config.toml
moe_layers = [2, 3, 4, 5, 6, 7, 8, 9, 10, 11, 12, 13]
router_score = "softmax"
balance_bias = false
router_cosine_scale = 10.0
norm_eps = 1e-05
init_std_o = 0.00541
Below are experts of layer 10 (counted from 0) of a mixture-of-experts language model. Rows are named router (the router's row for the expert), gate (a neuron's input weights, with its number), up (a neuron's input weights, with its number), down (a neuron's output weights, with its number) and show model dimensions 0-63. Each number is 128 + 24 x the weight over its row's rms, rounded and kept within 0 to 255. Numbers have three digits each.
After each expert's rows: a language model's description of what the expert responds to; "raises" lists some tokens whose logits its average output raises strongly, later layers aside. This comes from a sample of Wikipedia text that the model never trained on.

# expert 0
router:109121134137108151132176132100093141109103138142135124088119062172151118168126103149114081125124140142147120103114163110091162158116124118121128126146094115107176074103121176139121127112135135
gate0:098127112155160127087114124114079081087122152157089115131096126145142127144159084144123134172100130115127158133146136143137162111120073126122138121132081084122125135161149118132123130151155146
up0:149117087147140106142164139139153112151105122107120145177124133096178123139127143101115161114147117153137130122117143114128136112101114144123119138128161132151108121112154137132136130152106101
down0:124119136133091127100100181154093106125142115152191145151196149090166128170140163133116162124123105120156112137152094097125074114133131159130153148179136140112098135117128162145099114116160131
gate1:140151137128107130144139157114150191091130155153094139134088127179153089135136103172101148119106130173110125162125142138115180110160139089092122099147104147164120119112104106103146132115170143
up1:125111148095170133104137163116100071140160108154133093155177127123095134129135157111096136131109122122166135129143157129168113162082135172120154158105171141116126136154150170171162111152123082
down1:083142078122125116122147105138133143111153125120133137173158182094110137146126146157151151102133176163123130152149127133121180105151078133168148149141111141122133129116143118130107133144107143
gate2:099115102119140165110162153104084124113147161128077119123095143149123140094147123109115139119139099095117106159121138106159099108119127158163103114115110084152102133116116161139117136103077153
up2:148172137139115123102152161124155091144115120103111125101139123117081115087091129128125159150138151107155125120135105147122145180157145157114208147093151138150171146121134118152098135163157087
down2:141163119124108097118130151079123167100143087124126170079122142109133119173133167123134121130115146126154102132126134173142158116108166126161133156132092103146140144073153138124135088129146103
gate3:155090153099119171125141126124126151114136159133116105139141135151178135089102137131155199132130116118149149135108143148097188143114151118140149116104137084139122101072156154097136109139162171
up3:158152119139122129171105140136101088141119114152126179131101124115123112159146143087147113132098157118113109121143073152110114108092135134096122123139149139138103190120096125132104106130104073
down3:111123116130121118139139161128148135137131119105128093103073194139138147098156131092113102079106137149076118111088119158124129095134120168153145112127101116096166143106130143132112107101133139
What it handles: Nouns after the, a, his naming events, periods or roles, often in sports or elections: season, team, election, death, place.
raises: " in", " and", " from", " for", " at", ","

# expert 19
router:156135092140133101139131153109136116131127119142129151142079172142143135152149135139138126163106141125132134151098121159115108144103137146141119143153110081164141118129122134100139115107138119
gate0:136108102118133103152095156088106127188150121173106118140106141063112119130180155146151139114105135115137107104119093133089143114125107148144176115098113152106131108132150131082157130085113151
up0:131134118135127127173113139104132114146098109151135099165178108093100142088106130133174130135121111113107157142153162124083122111094112148124172106130146144088119107133134123102118141152069152
down0:117125101169140146157181154098116154180085117094081123130152127133146118135129113113125095114083133132131092153123099168121133163158141162108156107119099138148102086122143106096087117100157145
gate1:146110140143123119113106143156116162166088114127088169130118157141130108134170092148112093087143136161143138135116151100118130084106041126117135161128145139169124084138171113148089125137155158
up1:073123121124118128120109129146171103115115105182099134118100156158110145113189092146119104122125116145128118105182160120159107116134098106098147109088122084127117132111095128137125136145132108
down1:130099060128147092140129140165121107122123122165148163175144162158134128112124144164152123145131170102143152165102145150162133100122141131101135140144121150120151120171088133145082119141106137
gate2:105140113143128087123099112139110148109094135120081166102120118130132156122127136137136152141141110158110139174118114116123142135106115120199097145114125127170132135072140138124073062066164165
up2:099160144095153092137191156134110127182135112116157141105116155108094143141114116091100101119151136162105109171170117102139138163099130103155135113148121136155136108096189101128068107062134110
down2:138165102140132136120140164175123145104081138091155112150143088118129110123193127117106098145111089109129126167164134151154110124118154165145146123135112126146111100119149164125122155144099104
gate3:125126132142155119171173112097136164138157127128168128160131111104167132111165136097158166160160154121141129106132094134134114114096147109140106135103110107125152149125112056109124135103133158
up3:151112140172099094121104171116085154113101136137168098157151115127109159153101110157184185137144105160129126152137160146128134139090135099135156106167091091108130113111158103133132119169101152
down3:126125141124145130121132131113120109172162124154116099093192121124067107156137096120118130121130129115088130121136098138157131158133159141148109157099123129127108109126109182126115094142096165
What it handles: Line breaks, mostly after headings like = Title = or ==Geography==, and in lists and infoboxes, plus == markers and slashes.
raises: "\n", "-", "The", "B", "|", "M"

# expert 3
router:116179159148095190121115120158139122155169164140175147150130120108099080104145146133183123107139138162092165175105117135110140154127158145130132135121123144117167131111128119143135138158153178
gate0:137160114152118128151137122097163061125174155087129168104096113138147119163164125149148140113123137177119132151123119107146098078159126097120143117121175096080087102134113130135189115160126149
up0:118094085109123122129108164128125168101121160137150129109092142114140159149105128123147136141149109140139141121134113122155185161121148119125082143126172129153128098155159107103136131105113164
down0:106194132149056162079137139123150151116104117126122140148145143167145127156138079099105134135109131123126118134154106120160140124108126145142094094115136160077164141130126105115084188123131145
gate1:108109141129120110125137146107124110087130126158125149124185145112116133100159148151140153159142188122138106166088132122141129107115174121106116125103095140161134149096131176103141154111135159
up1:140118099096157113111152110112175111132099117153120119120127144163150104153088160164153138120122130128041144117130161123165136139129156157131084107112142164121162152140175095112125105125145149
down1:131141090176070113135106123127129136070100098103129107142125080121161117152137126099126160093135152183108151134109111101148073157163104143141111154169121155154098127142093170136157087081163119
gate2:113136142098096132109115116117164189089137165096116146090160153108121134156159136111130130066108159120151131116124137141142159108117117130098110107131124136117161106079121099125118129139105162
up2:152091106138175116111159139112114151130127126112130106130133143133112167126112103114106113140172135186162093130133154159132139145164109185086134119150122124110117124191090155152081087123159119
down2:122115152150121189147150142098149142094118129090098144119125097119104096143147089127109133108138119140116130142098099147125106156156164129118125103123105155130078140116136126122123128116136140
gate3:115115130082195152125171127124123136123145124149098152120192109128148140137155125122133132125120137153103109136091094083146134120133131149113144157068129093162155123137092097113156124117135123
up3:132121122142136134112146108124128104115162188104122174157158151146156137130117109082128153140139127104139154115142207127091125146153092138111138165135111095124131150078099148122179159092152126
down3:110099145109106108102095125120116149101103142185136135099105085125133053116116142110179101140174162068109152151116107147140134141171116112099130116117113109119117124151182124081142162119118095
What it handles: Inner syllable pieces of Spanish, Portuguese and other foreign names and words, like Ecu-ad-or, Coch-ab-amba, Tov-ar, with ñ, ș.
raises: "i", "es", "d", "ie", "os", "an"

# expert 23
router:135110153113124118138103106135113088107192135103142146123141211150111145114105143131093145164153115124100128093093125145146132138140123135102119087155155138145145108096150122141097130117107179
gate0:070174118131158126110107122146070127130164116083111163071136126120115131154165158119113146118097113123100128117151083099152141124115144131160203121147192150154097128156140125101139129135131108
up0:145144145143140125100150100094086135109131131106091170109125131125107113129126120163123139136118120117162139138117104126119151108133137145131100117181124168118143070175127165115169104122122161
down0:124108132110105098087103148176106138095175099120120111081107110150093123131122153152174107130074164128119117176109112077110141132100095159136123137145146141144127111146126133135135105114142142
gate1:094138144140105156205125105077127077152135167170134132107145151081128123135102119114133129116141148126124108126114117128166143122118122142110132133122126172149132149124102146124121172134120091
up1:056145140137123135147117128127090096104132136121131125124122165094138146143147129099142147156185105166170113098097131155125131129106154142109133116106129145098115180124150084103133125097114128
down1:128106158094104113087191125100125181151158113114109154088160090131140168149143135134142125149132176155091121116142138123103105150115152125064103129134123143127142170141098146137136109131099126
gate2:105140134121119114120151136107144152088157154112121131119142141151096151126122082138068110133133128121132134112153136130158132153127136163136150117098166132105103083122106101110120143138145195
up2:108110099141132122094122134135166134099134137128133108165124157160117153127145072190098132146138165147132173102131171131137132165135124144114152097128120130082124073114140125113098105112157178
down2:164119111125137123146096121133117110132129126158143132113077170103132147121127130122136102123144110134127077126146120116110095144125179121107128109136138122138086133133151144072141111154087129
gate3:109152136082103143159134151163116114116089125168169105082113103127141155138098119127141167147096115160147139162138124157132100106118130138133116139157148123145119168138117138145088143138103186
up3:055165112148160143147113161132166094086112162153119090061115108153097131193077093127129112132091123142086147165143103147096152119111140151112130148152123120130143162150166136147095083138115168
down3:152069156109160101106139095146149137124139136098097145087144142127149111155147128144164097141109148154119119098137147115128134147149104144141133132121157147083131129160126093134122138152130082
What it handles: Row-opening pipes in tables, prepositions like in, on, during, until, and month names in dates, such as Released: October 23.
raises: " the", " 1", " R", " T", " L"

# expert 8
router:138099123127113129113094112132143125104107113151107122092130128196107142156127168127108109171155118170132098154155118177111169124143107191144148110121141134144133073109077091174112123123109086
gate0:148146158116127101162098085152126131129148138129098155096119111170150179135135162142219120122129119189100108096113124117155127127132121129147141117078121161126112116154111099124167141107158103
up0:105145117093086135084120148127131107147161159149122067148133126145074088134058146121152136124115171108128122166130118104108133113104100111131107114095140068167207109105126129157103138162131112
down0:129117169131120124176115114118137110151143146167118118129139115124152138129133129145080160091108136120104139115154172139138076170108069136159107104133120170103090146141105137109115090143122152
gate1:084124142131113140101139157129107134130141115152135104071095146117139159117213133124112131090104121151118089183138152131177149188143155132123140161140153122144120116135147143154125169119119092
up1:150154128175121095148114093113120170116142109142120103159089129115129122123141125125106140110125086124092174108116132160131156185128128152097097157165138094163133090131141095141142115120143065
down1:142113137133084156078141115110146128108131109178171116134109117099116106083078121142125134138139122130113116063100101167156111143141167149125113177109113135130162128134158116126112146111143126
gate2:190081166120151164116103130117149066093133129133111183167164112130145111091137095176102130135136147096137111112115121147148162142159137125115124093120134104121141106103125125139175161135140109
up2:130107139103141094113159117175113152125120150131139147149126137140114126120142112110153062130125131120187097108132134157126102138122142116109103110136113145102116210081119162097133148166118133
down2:097142084127123116104100151133141137126110144120109115118130112097094116145123124135140105099100136110125134117148117125142101120161106131121103114124094116085158139119130094097097116151142097
gate3:166134165146144129109115132160158094099129137146141140095149151118103129141077131148146111098102140145102116140143119125104152122143119164142162126113157123125112165098139117161132133136143132
up3:145091102114117133097140099145080119141127095169121139136157125133108134116148104149107152120127121128121139134105175158136134125100118082133114101131140142114132100108166101123090130183142092
down3:131131126134159137155124164084108143044122145136145151134107127157152136140115117095103141150154139156150159148131147132136121161085077094118154126155171093089116080115101110118129107147094103
What it handles: Words in quoted song, album or show titles and in dialogue, especially pronouns like Me, Him, you, there, and capital initials.
raises: "ig", "ear", "an,", "an.", "ank"

# expert 10
router:139122135122132134122089115124113125099163112112107121135155104163144121084132124144106142134116144100097115118151104138170128098160140158129152068122154110166128151108118141146127144143140109
gate0:123158103128127131109137164119126116203144141141141131107185116132114143105122136110159149130103178170129153113180128148123153115116102137123158149139125110148144128110163126149094085131122179
up0:119144154150102089190129107147117144130091113114098133118114126150149125167121171142126099136104101115114122140120154131101125105181143132149092162150099104107142117148109184134149135128140134
down0:113150162140121116096160157134137137101099142157111066156090094072136134136138143146096144121146141130151159116069121128156120121109115091116116167105142140120083141106103111123123156154143109
gate1:115100147107141137143122105117114131118162126127129141105164126121165184175093155134116153077135120154093166118155167131148095158123130142149127135135147160121145130123137104128140132137130129
up1:126153160100146113128087113138178129132110054169148112131118164091140154123095152133130130127116103114160161194146137159117135130128099134115099101098141165111136125164125143153120106138114113
down1:103150124170115174139130094131108135140142100143138123111148131126086115112132098121121182139080150130112140113108130127116162112119111116062101163119139171144132103118118144186146138147129111
gate2:149150120116161146143102145143070113100141069159141109126119142134150109104132108105091148139122120116103103137118092103113186093133128121164077125123127129184081114165124152125176133125135101
up2:166112110161114174125117154112097121078133133154108128097162131174157137087136141126133128110160116139132176151146119065141125129091123102137102112137106112156137170131110180097155166119114153
down2:123126104142115066130137120144179117125127148116101153084160079133082200154136150164139149148110107124106124148142125089131126137121136127104124153136124090141129144163117101165114151128135140
gate3:121167141118108134154110146136109126152114134119147127093152110115137114118117072122139122162149142161118112115145145100114128134162078123152111131124109100105133146149115126073127093170132123
up3:140137140155157160149125160149115104155089130108108138118108127123128148172123143126114146125184143153108146142168131115117085132096139162111077116164054137104116130126144122152146139138149151
down3:168151116112107130151089120143120112137122142129138130122095135135106126130096144130161135114131115106120153112149163113125153159118176146128120110157126142179100150149135130124134162154102126
What it handles: Small numbers in tables, scores and dates such as 3, 15, 26, plus auxiliaries had, does, did before not.
raises: "-", "8", "/", "7", "5", "6"

# expert 16
router:113127130140134156152110138105118153106098154155137111143104110124139103134166160162116113122137083128119121151127149136141067177121120138088159100113155129141109106111106122128096085122062127
gate0:091131139104109117133124104114183119144114121157136095135120138127098091149128127121166111120124124083119082137129090126090146156130110156114155152116074151085145145120164156112100094103139134
up0:176087150088204113172129163151097104125138126138148151103123157113157157156085107135098146098103133138120164095113133116155139123165119137114093139156124132159145089114134124141190157109101105
down0:137162161170140085134117111154112126096180102110153142178138134097121118125132184085125152149131159112152196154116116115117147134155155145127154130154173153118149158116116120090164136089143104
gate1:128118174160150128099133144104101137174143153125138145187126117137177152089134142158138132091146103093140125170104111127120140126100132160109095109111146122127142152097181152093143173152139168
up1:125123160148129111104136131126134099135090145149123132165127093087121112130188142120129199152122143140112145071130143162111167112130148109145114092104134116143155147121123136153088102128108111
down1:106112109169151096127102103147129122120137112114130133146058094121153172140129093152071130121117127113116140197142112165108130185174146180087087103139161098118171116134110105146124171099101164
gate2:122110117134165141105101133125104067131109186140084128168113098070121127175121127151157173073130097150120109106102119123112138102122164128139118125089087105182127136126123143101165158122106147
up2:126122173083123130118109066131123118153160088149109116147115156126116119114107121096125150138119195113134151076136104090125102113112135145180115119180129168135155132164118174154105139121135137
down2:108127152104111135144164162096123103108077123097110124115137140127120169164149128131158140107131129105143097123117194143118130093095073156097153102131074137125077120103148139132132180120091130
gate3:088147087122134080134087161110140157159107135122086084130085141123129097160145102108133075155115079112092135127136173109136147140163149122114083120098081101112161154111091129108176135147121170
up3:150090135120146149119129088168109115139126121098133156130158105124125167146097138154121150131159143138172115119098118184152140135106100136157158086142178130162073061154210101101105138088158115
down3:120108052138143158145124160135085099146121098128143153123177155114107107124132145097099139117078136174102142116131131132144171130162122131104093169131099147129143110086132119118135127086150120
What it handles: Commas and periods, often fused to a word's last letters such as s, es, ing, ure, closing a clause or sentence.
raises: " and", " the", " which", " a"

# expert 7
router:127102130133159135098113146132142161170112138145108139123134146145128083160129096093125079136148147120137161133113106129109143105109115086159147136115122116098134192117155141112113096095141115
gate0:109163159120135115128082156128112118105137120132093118078111128104117124145097091121140102120106170120165144147120118111130124168146128117134141093116146158131146121109128144084096138101131176
up0:133134122123123119094107123094140094099096119110137152128113094099087133158103163110141151119109153151133139119086089099119147107102157135133110111105174177156106173112147104124076119139145124
down0:105144112105145117101129125132110095141115164122142115151133092174107113068114150115131142129126148144102129143175156107123111148133114061139143123149171122165147142120133091158145159116122110
gate1:146145120119172107081084158160109139103142131144113125148114156062122092126153107162131125075178159160107109118085105134109139108147110151127100124098115134096076129125121122115098124123137143
up1:143083118094147116125128139158120123128119160129125136059100114140118141151180153177156115130138143175119105178146117115153152111103117112165117087117084142117148149135126081094086091141134154
down1:130124114146109108081096122145149112114163114126132116098134135095145145121131119090105110067118066155131117104138139117117133105135075191084105146091144131130083117170122082144144115131121144
gate2:161153087088141151142130093181173094131093141139115137137091140104142127153143087102127120116102143126134138096141122074099148138135138091156121114136083149167119087094115124090153101146167135
up2:140145157153138149151136135130117138109122113110166114112155156156142118127104063139098088120122154078108142111081189111129098144123120132131165109112165105138133124140156110156130101135131125
down2:154120092106128149116111133131141143113129121132091059147132127110132119160107127125121155114154163127092142155119118156175132132111143058104113137147102148117109151146131129158138157094104112
gate3:106098112092103161137134143082143163139104115106138118077165152114073113136132099146161155169107096131136127115100141139112150117135115080161123141135166140191143130122191120129116136156149113
up3:080138109110114178145105123124134093139134142109116164080114127109141142130107075126070138188103144094103130125124132105110137118071119113125146133154183166188128132129167148125100098106127118
down3:091101153116106148145141129130133134159137137076106142138117131111159123119161104076083106135124152112158097147097172192177104132156105128132083126107122141124123084154134167150116120106141112
What it handles: Opening and middle pieces of personal and place names, such as William, Kn, Har-le-m, Ruther-ford, often split after a capital letter.
raises: "ro", "ian", "il", "el", "in", "us"

# expert 17
router:143122133129127134108112127118121118120168145130115110127091156120130189106153145108124110123140140159143168125100121150082152076104145140116128089123108149100089129111184124150088162125175122
gate0:127144139136139134130137165122097190141123125126075082129114158151156144133133114117121121139129120178136132113120125135078140135123151097140127134103099134108120117152124112105108092137154144
up0:080123140155214089155133171131089134142135133134095092121089135135097128132178106089112182105129126123145148131147130130127149140130145106104150120119110139122111156112134120147097092107131120
down0:152168141149106111128077169106150142138122105111119157102099159131112125116083129113091113104135112114121163104143137134154133132115125099131106139124135136146111132169078102110114142099146121
gate1:153127115108123101147152127121084176112178134120110080140133122163116147142131141145154130159135147151136116161120132133157164168124153059139149092136138138145131130099143139119108122164127128
up1:186085141121099130103131159111129136141076123095138166117137130141112156103106125147138113086115117113126111118120167117122160151162141170154156123149134109125090104149128157119126072153137114
down1:136116124041127138102111123128108098161149096100151123125127107127119140089090130140127109103111178157163151136106107098142115137142144121131100119132108142142128131131137114127116155149146119
gate2:124158171070127122112171103102148134165146150118136100150117130102116112111148129125104141137135126162094147107164121179101163142127120101143124109119108137117131104141115144123140117107168137
up2:131111082162142145099120130152107137142168125099116184101131139144126134157115134128141086141140130137144108154157111118092140124127090176128124107151130107179136147114128118145153093138126154
down2:112157126124120109111146137155143121092118145093123157187126123113128107135100123119119088121115128150114144109139150157172153089091108134106098122102116080121114095147135130114146110121135092
gate3:115165135150151128132126119153106100137196166151122113121167149132123103100142108110139123156096169123116099105139131135116085113131077133148155165100080091110112158135141114152130139151147113
up3:157107134133155155114111130156104122130101154119130122138147135130129108152157169087089133132140195136083130107116123113154135132121103105099163131131064118149150125140126152111170152161112093
down3:146119150130148123104118145158133132168132155073102118093117108143137147078120114149114107147166122141110103130148156148124127123138125134122133124125126133114134074126129178148137171208152091
What it handles: Word-start fragments that begin a longer word after a space, such as al in altar, almshouses, Al, El, ch, fl, un.
raises: "as", "ut", "iz", "ak", "al", "k"

# expert 9
router:106126153101171106107106127151129130117137123148168096130099152139113084121108148137150116163073137128153134109164094101119110141117152118131141159132122127138083166109147135121185125119090127
gate0:109122158080139161140177127170125118119155131143145125106106162113198136137116135141149104172109127118089110133136107141135122173076105170130129132142174164078148103133164124096124091161141133
up0:124154139144156151131155116135124133117148131116108092156116125138132133127137117132127105151146095099138094150154124114183107130118129133144174118087129131138120143124164077106154122145139124
down0:109132107094138087151155078151145147144132115118061122090124144126156156148100115127130147116130162099107106101113114124148135154140148137162120148127159124131123136119144129151123159101138129
gate1:114127049139158105164176137127084106109144157096122120146112179134107125143085133147130133151155126153173138103159128111181153122132110157088112128124147124110110081104162133133140088118158136
up1:102132128088138082128139142121134138114160136074126154102125127113132113114104161126085147119176160150183115081116114110149143128129138171120183144123133142118124120105145098135111128115148127
down1:102131114128107085115188187134140113114131143152150110121137149136129135139128069134121142143084145129119150102123167167141111151124123121119057172108142173108084164121126133148160141121118120
gate2:100107160155121093129075120115109168122107135141147108121149074101136118071139129120138135125091110132142165134110111113095134163176089144155146111128134108124139125117115062122087089159142093
up2:162217109153127155123101150162150133111134109138154148131107132120138153133152142090152091161177133102173087141124125124132130100166070143118120093154129125160112141125129124124163093109110123
down2:112148129118117112100098119149090127096144107114096138149084149138107099087098104130139115120103106089181151118158132163109127152106143146122091132111127101131145111119104137148114112092162096
gate3:127105110158187128106111127145118085137133113167164155116062136093128115160142117163130128153165122111168085109111088119133128107134122117078113073119132098158145154109120123111144119099147192
up3:112107121108121149119161103095165133172095134110110075162126090163113100119158071141120103152136140144126154129104153141125147124115128116123122148133119123117120056127135117130115119119060119
down3:138103154119144147146137130161089179128115125116125147124084134123132063159121137128130141124152144158137125102132119118143105137096117105122110107130143120129165134067123122144104150100138104
What it handles: The pipe separating cells inside table rows, plus semicolons after scores in sports and election tables.
raises: " ", "\n", "\n\n"

# expert 25
router:140126094127142133135180143128129129164083112117147112132152101114132109125101129146133107115087153137115119091113113176156147172134115137106137108140154118102146154140116103189091114087086094
gate0:151101097095116124136085124113122152133127179122088155123157122101119098119087106176125130159115113112150093089118093160120152139144109149144113156149127145084120155120138103102146164135153135
up0:134086120103123096114137141174128120122135123136138064130165130145085076128084131163136078153092133141090115120120091153117149139182085129174112173165163175099109130124164103136122145115107156
down0:120119088128124128128138129154135153098131145108162120148125106113102087140077117164138114153116091155114071180111087141130146153095109117153152110109137108159131144110131119091113135139102095
gate1:144116130093130093137128140162114138161136125142113116087136099119085148122116136126168108140122108171123127115156116155136101121159146127150132136139135092141120092124101132085096114113118112
up1:153084096152126106074156103141151127156124072110113146100137143134159122135100137133140139123127120091156098123087146120145131132149073095134149137138107127148144145125145102140128092156120128
down1:103134170151134175078156071108129207134138117123118150108100161167122078095186134120144107108124150121145174099147112117133125128188116076106114133163149119127166129152105097138124153127137160
gate2:073116125144163111115105110117133138180143140135168132120137123131100142144144123141149106138122115106184134096154153134145151124086109137101144120155217127154156137138099106145115138122138154
up2:128112110186076115135108174064104131162128106112112085117090114129157117169131088098129136120140109134106137142160140113095113092162159079092119153178129131117146096127114112114154109157087159
down2:161137099102111104113146144106101162086114116129160125110073108141135125128168135158096110133138140132115113168115106138104126127156129097143152159203086095146100107145128133119153087146135095
gate3:142147152094149123100104152117171091154098152111129141148137136107114124115147119145133132153094132103166088109115117099076112133095113117133161087118139165145163138129148068153101128124102087
up3:086178107118126187152126126101112126135103169152148111111120103153105127083128108116157142110146125106177126117160120124121116145154128142091141113151088099161121160099120128129146130126140138
down3:128171151134129151164075126143127129129143106134118109109116127143129112148146089141182111103141097154101144148111153141155114145128134122153111124142119137138146115144084133163160090102121200
What it handles: Middle and end pieces of ordinary words such as multip-lay-er, emerit-us, Wholes-ale, plus nouns like song, video, novel, engine, model.
raises: " cons", ".", ",", ";"

# expert 6
router:137123128127158100138118118086151135107083105098130091129151102130136113174145129147120154169196134103113080109148117099156104137145110131129165121122126140141079095130099127102174121131134135
gate0:109115159132152133153104111140177131109114145122124112133137117076122147156163089133162145139128112108127096115044114133114114110114126123162086133126154114157126149100163141112134167094094127
up0:122107099111077150121125107162122080127106108133124118149137118136152099103170148159132126074105117128128137152182103140174133136146138104119096168135131164137103128154120132162137173109149090
down0:150121099089118142120151166119136170130142141145152128151089085160120192102129137146102134129170130119115170138133106116145143105075103117151139108174134154068146103091146121098136140064115121
gate1:166124114123134119190154137099120133098150113125090170142145155104154085141099125116117167121096163135130094054120143160116116148172165133135113132120142126144118168161095120162088142159136127
up1:124135129132129105119081103134129125094093124142138105127198123129149187098145143123130137118137102135134133087096163149077110096146077143103107143166096156121109117125155142123130181124134152
down1:121126111184104159156157119157083121138099143177121150111105111168157098116101109122149144115166123083099169120141143155114116131120133095153121178162140174159148126122167132086115137102153118
gate2:084188182120137082152125136105172156144123174116132122093102121123133137142140131134095163095118118131105136160130134117126154131104149118128123140105115125133102162054166092088089177104100150
up2:105102122129150121139161108128159117167109104102063077138148134114105107132106103136098107126123124115145130142130139178112124133123130153086130135145093148124110104153123125090122137127120125
down2:142126152165162149121138137119123093154145150145138130090167124155134106132188142118137116132131123076156164132126150115159145086135137165126138120136107103141101095127138078131140077128111167
gate3:128155137135130069118112112077102122159123120150106100136132136138135110152161130154134169130124137104130115100106133132117117154108144116138141113171112116150094128119100150119106130174133162
up3:119115147097126125135121127092173109153138130171127075151176115134131165170144149103131134078131147130153155063139135112088111088113127119132158110129093129114095148116116126142111103169102123
down3:114089111161169152107123126120084146149146130092128132124107150128129097089127092141134097125174114165082110136143110115110143141146094158087096130137183159097107123134164097153164179130162129
What it handles: Word-final pieces ending in s or similar sounds, such as plural -s, -es, -ens, -oss, -ass, after a capital start: Bro-s, qu-as-i.
raises: "ard", "as", "ar", "ew", "er", "av"

# expert 18
router:114174096159115215118123129111111153104086091105102101119128088135149117087169144127135146123118101128115169155132105111093148164073111119122089104118161105130120126066104156117089121105107124
gate0:116133198095118149157109130099101134123139119155136149127154120140088129133108122106107097135149141159138107143089089121114133111065140124114157090067111127127128100083163130138112133149170128
up0:140124098134163130129140072148167146159097124126129122160128141146120135119171160094106124108110123095132087118130129148175128150148146111122138131150157100140168135122104131149111096123104085
down0:119144115184198164117105101135118111097166114085110111124152115135095131140145161115118165133105149140162103117117159165125133097150168140165155135137090119127112122106127092111144173110125177
gate1:153130101111146152149080122109096127143099117136157132117117148123115160044165113120118126121111080127144156137124133125100138136112085106137166139137150165142123113092118134066115129129131132
up1:165113124167095139157149159129153189110150101145105120113116165094126130154075150144131080133142109151127093092089128160137115105115132162124108101127129135079105152121149103154154125128124174
down1:125108145143097091120134187136160074131142109140119118125096103129088105161124125119087107154166127119165151149136140149126114141095124092151117124129101120097088106191148110102122102139141134
gate2:113141152107122123092110116123101124126099129095146118120129117088106117113139091143142170117159114095110118134140079126200145124119123190109114107155134115114133078075146176112151111107128127
up2:149129181111097145142148108124161131129105144161193109146151115061108112157112126118120136136129127140137138151142079121145092103115095125134126150153158112092156113156136129156139139132123169
down2:109156107135122138126134115154140144142133086157123156149177159136121113118132144136102133092129143095154161108168157136093138134153151066138143141129096158112101168129128104116129163143144110
gate3:114159137105117165104118126154132129112161120122133152116151114105123125083157081155144149086148129131100146143167108160139108122148095110109151112107142150098121150145144131120146114144153090
up3:108126142120061121112107102175168107127165123100128119162146083109127101111113144106134101111106108157100136127115126118120160115150101112142115090122090122120146122139146093147102133101143184
down3:111140139112155124109129089130080154147172108113120147161104137111155148082138135093132136187135136120136144121134130150164131141139163130106096133132142104118125127091151145122129143102174145
What it handles: Capitalized institution or political nouns after the or a nationality: University, government, Army, Navy, State, World.
raises: " and", " in", "\n", " |", ";", " (C"

# expert 24
router:110127097126103130164114133080180148103135115123147172168149048125134111108132097146112137110126123132116141147160161108166087151115128148178177103120118084183137182202110190147090135147133139
gate0:147135206150100166138105133117140111109132149140136096126181130149137124110074106129146153143126114126114100118138216104136143107095115161163110116094106099142125139115125093149095127118117168
up0:128138185134105137137113143128139133129134118113151103110156124122153122108142147099162131121094121107112114117142163116134179139124071111162137118106100168111139149120177108157103123133139106
down0:057100106114099166194154107157088137134129131147105098137166155128113137095084092100125163084123121121103080106158122123108114157158124123115111125100114160109124120134146124150092124119111159
gate1:144118148151140090117138113115161143098140192148115080126149135121160163133098115149075115132096134094132136127176115126135133141104120118170130134117100144124126149158094080099128149134130137
up1:137130108088151133137146125192148140160114130109156129162145110152092107143122126132170124126163133181144103085111122100153140149161154121066153108143123077114157135151133164136142125147115164
down1:132104138161116134103097113149105120157114095136131091114146083141144098126126140110140131132136138159147105128159127108135117117114114094146090159103112135110125139109122130117125143099122089
gate2:114150160139100155114138133097121137135147131099158130100096142133095104132132137132157140122134130135144112146147166122127160132084138165107158128112104151156167140105152142153115124157137140
up2:118129141141149130127130114164124158107118130163095133122134134129109183111112153135117121104149127125135106166118142126140116175097125092149180102112141128099137103164126140069135158104155162
down2:103122145154103120097139130170139136158119135138125126120107126117165155148109130115140120090111131140123137133098106105163059136153115100096158141169163170129134121135131134157151159126106121
gate3:157121144126121097155154118120109105117133163124125163122137130150142113091149140133145148112121124098140133154136132156123140078151136179125134115116155096098120112131120119142141102140085092
up3:115108135148082099164168069138117148142128122159146136101126112116157127145132136112156096130135128145154140166104109105129101119171116134107112110121157115102126112113092110148095124096088128
down3:143150165150077137212111120134120165170090156142164113119156117173117150154102130103149092100118137127157136186149135125071105149141185113145102138102139136112100109096124143077145126093141151
What it handles: Digit pieces continuing years, scores, page ranges and table figures: 19-54, 15-99, 1945, 100 m, 9-14 votes.
raises: ";", " |", "\n", "/", "-", " and"